Weights of a small mixture-of-experts language model, trained from scratch on English Wikipedia.
Size: 12 layers, width 192, 10.9M parameters.
Below are experts of layer 7 (counted from 0) of a mixture-of-experts language model. Rows are named router (the router's row for the expert), down (a neuron's output weights, with its number) and show model dimensions 0-191. Each number is 128 + 32 x the weight over its row's rms, rounded and kept within 0 to 255.
Before each expert's rows: "comes before" lists some tokens at least twice as common just after its tokens as in all text. This comes from a sample of Wikipedia text that the model never trained on. Tokens count by the router's weight.

# expert 10
comes before: ":", " |", " of", "|", "==", "ing"
router [ 76 113 124 128 189 126  75 123 138 126 133  81 170 138 107 101 162 111 174 189 156 137 102 148 129 154 105 172  95 140 141 178 146 121 115 132 128 139 118 134 124  44 118 113 139  96  99 109 139  87 137 184  94 156 179 110  87 112  81 124 117 191 135  81 163 130 126 112 107 124 141 107  82 147  42 105  87 189  87 142 145 109 176 126 149  84 126 116 130  40 112 133 133 105 161 158 125 119 174 110 146  94 114 125 115 113  92  97  95  76 117 190 121  95 146 152  83  98 132 136 136 193 116 154 129 177 117 110 157 140 175 150 115 138  66 162 123  92 146 136 113 140 111 130 187 181 161 218 123 150 162 130 119 108 111 167 142 134 208  81 185 114 173 166 125  84 149  67 102 158 148 128 147  89 127 179 147  80 127 124 137  88 130 116 141 124 120  90 130 172 134 186]
down1 [156 136 171 100 108 112  94 122  85 124 125  87 106 196 185 117 120 118 137 138 143  98 107 130 153  77 121 138 140 131 134  81 106 148 161 122 115 134 106 164 184 108 175 128 102 174 116  44 110 155 118 140 137 164 116  81 146 170  78 146 103  89 119 100 147 163 108  91 127 152 132 115 111 110 113 203 114 130 124 169  92  73 106 185 152 148 145 134 247 135 124 125  89 168 178 151 168 129  89 129  90  59  79 164 125 202 134 114 138 125  58 174 147 104 122 155 170 118  80 105 168 120  93 132 153 127  98 128 125 130 142 174 172  87 126  85  75  95 132  85 111 117 140  95 118 157 122 130 143 112 139 124  70 113 122 103 126 140 125 100 120  57 174 117 107 134  76  53 151 125 133 119 128 129 155 175 138 113 178  88 127 190 143 167 133 190 144 161 139 129  98 173]
down2 [191 125  87  84 124 142  68 113 122  85 131 134  61 147 162 131 178  74 151  90 186  93 108 108 155 139  85 105 114  74 139  77 162 200 173 168 172 123 101 176 135 109 136  59 187  85 131 121  76  79 104 167 160 113 132 156  81  97 108  90 139 134 107 135 120 161  95  79 119 157 108 127 112 165 100 167  55 178 137 145 140 154 177 133 138  77 122 120 103 114 156  90 120 134 183 111 172 129 142 140 193 104 108  97 118 117 134  53  73 127 172 123 147 143 119 117 154 129 132 114 176 151  97  93 126 143 196  98 149 134 130  77 115 129  88 143 130 172 118 112 122 134 119 136 133 147  76 122 129 129 166 141 168  83 173  91 163 135 133 160 138 225 133 131 114 121 114 128 158 146  87  95 104 146 162  86 125 133 149  85 130 144 159  94 150 186 112 120 127 137 156 183]
down3 [145  68  90  59 150 126 129  71  97  72  77 102 139  78 163 187 175 158 111 133 163 132 144 141  93 157 133 144 206 112  85 112  88 171  84 149 115 116  95 179 147  76 170 134 117 108 135 104 104 136 135 124 107  96 143 145 122  85 166 186 151 128 122 160  69 124 150  94 110 104 126 151 130 110 103 114 165 132 106 108 202 131 117 111 174 137  88  92 228 119 100 108 107 124 100 157 155 209 134 125 116 122  67 133 186 127 110 178 136  99 145 134 107  95 112 141 134  81 151 139 140 152  82 134 177 128 134  97 124  90 169  84 105 199  53  94 164 159 161 125 100 176 134 122 159 140 131  77 118 138 123 143 164 114  99 152 153 154 155 112 127  83 122  91 109 139  78 100 114 124 101 108 114 167 166 164 106 141 109 173  80 128 197 174 108 146 160 138 135 129 108 112]
down4 [106 183  96 165 134 202 101  94 137 109  84 116 154  98 140 103 122  88 104 148 128  66 126 137 126 102 115 144  57 125 135 197 112 126 150 113 189 166  92 117 138 142 152 147 110 122 124  81 159 147 139 148 140 140 104 166  95 113 188  90 176 140 111 130 177  76 163 126 145 101 122 121 162 100 119 215  75 146 211 129 159 106 153 125 107  55 132 153 117 151 169 134 110 144 182 105 113 144 141 112 144 128  54 112 136 137 180 143 170 187  77 159  89 169 124 129 137 126 121 136 122 118 144 137 148 148  92 133 143 122 134 164 177 166  84  91 130 146  83  83 126 117 135 128 133 140 129 151  96  97 115 183  83 177 177 136  81 168  90 148 126 152 126  89 102 124 155 176  55 115  73 164 102  58 113 123 113 188 129 140  83 146  57 129 139 134  73 117  91 139 122 130]
down5 [126 100  98 133 137 150  79  75 153 185 136 117 169  96 123 140 114 127 132 130 105  96  79 135  84 133 132 130  92  90 146 161 114 174 108 163 113 174 188 185 116  96 150 111 108 147 152 174 179  95  85 145 126  82 116 173 117 108 138 112  98  85 153  88 127 101 146 112 126 137 119 189 119 149 130  93 167 151 129 139 125 124 134 143 109 115 188 132 125 123  91  93 212 145 110 130 145 122  93 172 140 156 137 117 158 169 152 141  68  87 142  59 102 111 112  80  71 129  91 151 191  98  56 161  87 133 118 143 124 130 147 180 146 139 148 168 107 180 154  61  82 122 170 145 128 150 181 118 161 165 142  91 147 128  80 139 102 143 124 137 138  97 163 172 143 116  92  82  90 125 182  29  90 128 125 104 111 138 167 184 145 147  87 128 167 104 122 168 169  50 161 116]

# expert 7
comes before: ",", " (", " and", "'", "\"", " ="
router [127 126 135 126 148 171 127  71 166 193 136 110  67 170 139 111 160 127 149  84 118  55 117  87 102  90 124 122 113 147  98 102 164  72 107  63 165 155 111 109 159 127 179 131  76 108 176 139  72 129 106  94 146 118 154 158 139 184 146 119 223 124 124 165 116 123 165 142 153 113  79 148  94 169 119 108 157 138 145 131 127 121 148 152 125 148 134 111 161  98 155  37 109 151 156 119 124 116 156 101  42 144 162  92 152 119 196 137 180 115 119 134  87 193 132 185 123 133 127 183  80 131 175 111 137  99  91 194 128 126 142 108 121  98  99 125  79 138 132 170 117 158  99 125 130 119 106 110 155 186 195 109  93 115 137  89 127  97 100 121  94 199 104 181 174 116 171 123 140 134  99 162 141 167 182 147 129 123 160 142 125 102  96 129  93 148 191 128 132 128 137  91]
down1 [181 121 143 100 175 105 148 138 164 161 134 122  86 115  84 168 194 179 113 151 145 102 123 124 146 145 109 169  95 119 151  55 109  63  55 163 140 105 137 191 176 119  81 137 152 127 125 106 156 118  98 111 143 142 126 171 127 111 116 144 155 104 173 126  89 103 117 125 175 140  68  99 144 113 113 122  94 174 191 123  97 181 146 167  45  93  82 169 148 108 179 113 126 151 168 117 111 120  95  97 101  73 157 147 157 118 151  95 176 125 119 132 120  91  97 149 139 214 180 173 115 112 136 101 180  69 111 119 134 128 109  67 168 120  92  93 114  83  68 145  93  92 139 114 133 177 112 129 185 140  91 101 107 100 103 116 183 103 129 107 109 188  97 162  93 174 141 163 120 159 115  85 110 114 177 153 122 152 119 106 152 117 129 107 133 184 130 129 156 106  87 145]
down2 [149 159 107 164 122 140 121  93 129 169  98 156 117 117 119 164 124 116 114 131 129 184 131 135 130  83 203  85 143 180 108 171 119 156  85 133 143  99 143 166 104  92 129 141  76 138 130 112  77 115  97 119 169 146 205 172 132 122 101 139 121 111  97 139  89 102  84 156  68 101 137  76 197 169 187 128  75 132 111 179  97  79  71 166 154  69 123  90 101 129 179 131 180  84 140 105  74  89  76 106 129 156 129 188 113 211 120 131  97 107 141  97 148 196 109 133  84  75 134 125 159 109  71 122 149  85 143 142 137 147 155  95 157 109 208 119 130 129 130 127 152 145  77 171 126 108 183 125 133 153 103 138 139 124 139  78 134 130 105 165  57  97 124 141 135 118 145 164 194 134 103 119  83 147 170 136 183 120 158 103 157 117 100 118 133 132 136 136 120  91 149 179]
down3 [147 131  66 135 121 187 110 112  83 127 104 124 143 180  89 110 126 171  99 186 124 102 126 182 118 153 178 191 146 117 138 125 163  95 134 158 133 135  97 135 154 129 152 133 165 133 119 179  89 101  92 183 149 144  84 129 122 140 146 135 165 164 157 175 104  97 164 133  63 158  83 143  97 141 110 105 112 180  84  76  93  92 106  82 149 168 155 105 109 160  93  89 123 165 177  94 122  92 120 112  93  51 167  77 167 110 166 195 183 161  89 141  99  77 112 122 183 160  94 154  68 101 118 106 173  92 131 146  93 106 113 125 125  92 130  85 119 118 124 119 123 125 150  99 157  93 168 154  74 167 133 124  47 126 109 135 146 124  84 160 137 169  98 126 142  91 113 122 135 178 117 125  71 178 129  80 126 105 169 131 178  99  74 175 126 101 137 137  85 146  99 155]
down4 [110 154 175 124 188  94 143 146 117 232 112  69 158  93 121 179 100 116  97 122 113 137 180 112 127 109  86 199 110 147 169 108 137  91 130 143 122  67 144 120 142 163  62 165 122 140 106 158 114  85  60  96 136 169  94 151 134 129 157 175 168 140 134  94 181 145  88 121 106 112 168 119 193 125 119 180  73  95 116 116 103  60 168 113 105 127 109 119 137  93 135 181 124 157 125 117 125  81 119 179  98 202 171  98 136 137 146 104 162 150 186 107 150  89  90  72 117  62 159  97 121 144 128 143 105 124 102 136 124 110 150 132 131 158 161  94 153 165 163 142 147  70 172 119 127 153 136 166 109 139 106  64 161 125  82 101 154 140 128 100 135  70 136 133 117 151 163 109  74  99 131 108 182 137 129  71  85 115 118 146 108 149 107 133 100 179 171 138  88 140 130 173]
down5 [126  95 202 139 117 136  72 138 135 111 140 122 123  96 132 129 136 144  92 154 130 110 137 129  98 131  77 126 141 162 101 108  94 151 126 147 196 155  78 148 138 184 120 156 131 138 123 152 121  94 131 132 187 159 116 133 123 114 115  89  95  71 192 122 111 129 131 128 131 111 100 139 134 163  96 156 182 148 140  85 206 140 110  81 141 116  94 146  81 135 108 161 131 117 174 125 135 133  66  80 125 132 167 105 124 156 152 121 158 131 120 139  94 132 207 159 157 153 163 189 113 162 150  53  97 139 137 165  98 122 102  88 146  78  83 146 144 121 119 139 139 124 142 104 162 146 140 136  62 156 157  72  36 173 165 121  89 170  93 176 109 110 100 186 167 124 108  79  53 161 142  82 163 113 152 140 125 119  79 183 194 108 135 189  70 136 153 104  78 144  96 107]

# expert 23
comes before: ",", " of", " (", " in", "'", " was"
router [145 179  96  85 118 128  75  97 163  96 160  86  67  91 131  96 127 172 142  85 177 120 140  87 117 111 147 161 134  98  85 110  97 155  94  94 145  98 137 108 131 146 121  74  93  54 189  91 134  97 138 116 175  79  93 182 142 100 110 195 119 132 162 111 151 149 148 100 152 114 131  95 105 153 134 145  50 128 129 135 133  68 134 135  98 152 172 157 106 134 132 122  82  63  69 117 114 192 106 125 144 104 123  97 149 156 173 116 134 118 145 152  99 112 161 204  89 127 124 164 133 128 132 105 168 110 128 147 106 200 204 156 107 101 112  94 175 141 128 122 124 176 154 107 157 117  96 125 127 161 168  85 108 188 148 114 192 102 150 132  85 127  63  94 163 139 182  60 110 145 127 120 105 139 132  97  95 123  99  95 164  95 126 104 162 106  85  97 178 141 164 126]
down1 [192 137 142 134 156  70  82 136 137  93 163 132 130 154 109 192 105 152 125  98 102 193 151 196  76 111 128  99 187 112 169 127 121 114 129  67 106 108 115  94  63  84 158 120 194 130 135 108  80 116 134  56 152 110 156  95 112 163  62  97 150 150  95 121 111 125 140 168 124 183 128 109 141 135 121 162 117  88 107 133 127 105  89 149 139 154 140 135  88 104 131 147 157 109  26 163 105 146 151 108  85 131  90  94 134 129 119  87 104 120 198  86 108 111  95 115 122 152 155 175 157 189 151 115  89 120 130 174 151 142 180  78 115 101 139 152 117 143 168 137  94 163 188 134 111 110 110 145 142  56 121 122  80 152 167 147 102 138 149 132 131 129  76 125 181 213 147 171 134 133 142 153 152 127 160 147 142 118 106 167 169 115 105 140  72 147 155 147 127  74 165 169]
down2 [170 109 169  91 147 133 161 175 144 131 116 136 196 170 164 137 161  94  75 149 107 148 106 199 153 151 102 125 108  85 177 107  79 125 134  98 115 102 129  86 137 156 130 163 140 168 122 118  95 136 163  89  92 118  93  95  93 196 121  90 133 119 124 101 116 132 103 168  72  94  86 119 109 147 165  98 167 114 107 132 141 140 138 103 105  89 177 145 101 106 119 126 167  74 170  93 108  81  96 108 138 133 173 191 142  75 141 143 138 178 164 157 120  68 153 122 133 163 243 126  83 123  35 177 124 101 156 184 113  85  72  51 129 125 152  76 146 171 110 151 116 148 161 122 155 129 127 144 113 223 130 101 167 196 136 136 115 150 122 102 120 132 135 109 116 102 143 141  96 106 133 148 118 162 145 106 113 137 135 148 163 161  84 129 114 176 126 131 108 154 133 118]
down3 [151 142 171 153 107 110 147 143 126 143  81 151 133  88  96 139 153 134 123 107 112 140 180 153 189 101  78 125 139 118 149 114  85 161 137 135 105 105 156 158 131 120 124 150 115 106 128 128 163 125  74 192 112 103 145 131  61 114 159 121 203 113 153 141 149 131 135 118  45  88 208 134 100 105 150  93 125  87  82 101 129 114 122 117 136  80 120 122  98 157 106 157 171 167 118 112 103 116 164 108 124 122 109 152 150 110 173 221  91 119 128 139 128  97 147 122 166 103 120  58 116 133 147 101  57 126  81 117 100  42 176 159 143 124 166 104 174 136 169 105 111 223  86 103 158  90 167  94 146 119 165 159 104 130 113 117 100 114 132 111  80 101 170 165  72  99 109 147 147  97 145 157 162 112 127  83 212 119 128 132 182 139 125 171 121 142 132 127 171 114  45 162]
down4 [102 101 139 168 136 107 150 140 145 125 113 158 134 101 125 147  73 155 137 128 125 118 134 118  62 165 200 128 165 118  64 176 167 163 155 140 157 152 182 126 166  74 134  94 177 112  98 198  92 124 112 158 162 111 144 176 130 130 173 161 132 130  53 100 107 114 178 117 102  94 137 152 187 109 112 156 130  96 126 148 122  90 125 133 111 141 118 149 168  72 114 139  97 121 197 120  67 147 113 127 109  82 167 121 133 102 139 141 164  83  71  96 154 149 126  16  79 132 145 146 123 121 137 162 143 134 116  85 157 143  77 139 115 100 152 148 143 138 132 103 133 134  70 178  46 147 197 118  91 106 148 156 107 152 177 132 147 185 110 152  79 109  62 115 122  71 141 138 156 120 110 111 127  81 122 121 150 150 154 178 115 126 137  90 159 163 107 189 107 104  73 130]
down5 [160 178 144 171 159 154 118 135  87 126 144 119  81 179 146 115 151 150 103 139 116 179 120 127 155 157 104 155 147 151  96 124 101 118 158 152 105 132 191  61 124 169  89  86 182  89 166 106 165 112 130  87 153  66 112 126  79 141  68 170 143 183 178 159 126 184 141 162  87 195 129 142 126  97  90 175  90  88 151  47 135 107  99 145 146 125 214 112 119 182 181 139 125 101 138 166 125  74 144 135 127  76  94 122  81 140 165 134  86 139 165 123 138 100 131 139 123 164 100 161 122 102 108 109 131 142  84 124 134  92 175  94 170 115 139 121 108 131 147  77 125 105 190 112 137 146 121 157 129 110 152  88 134  98 150 109 160 105  91 114 102 151 168 101 125 138  94  88 146  76 191 154 143 134 195 160  90  66  92 132  93  87 166 131 146 169 114 107 131  80  81 120]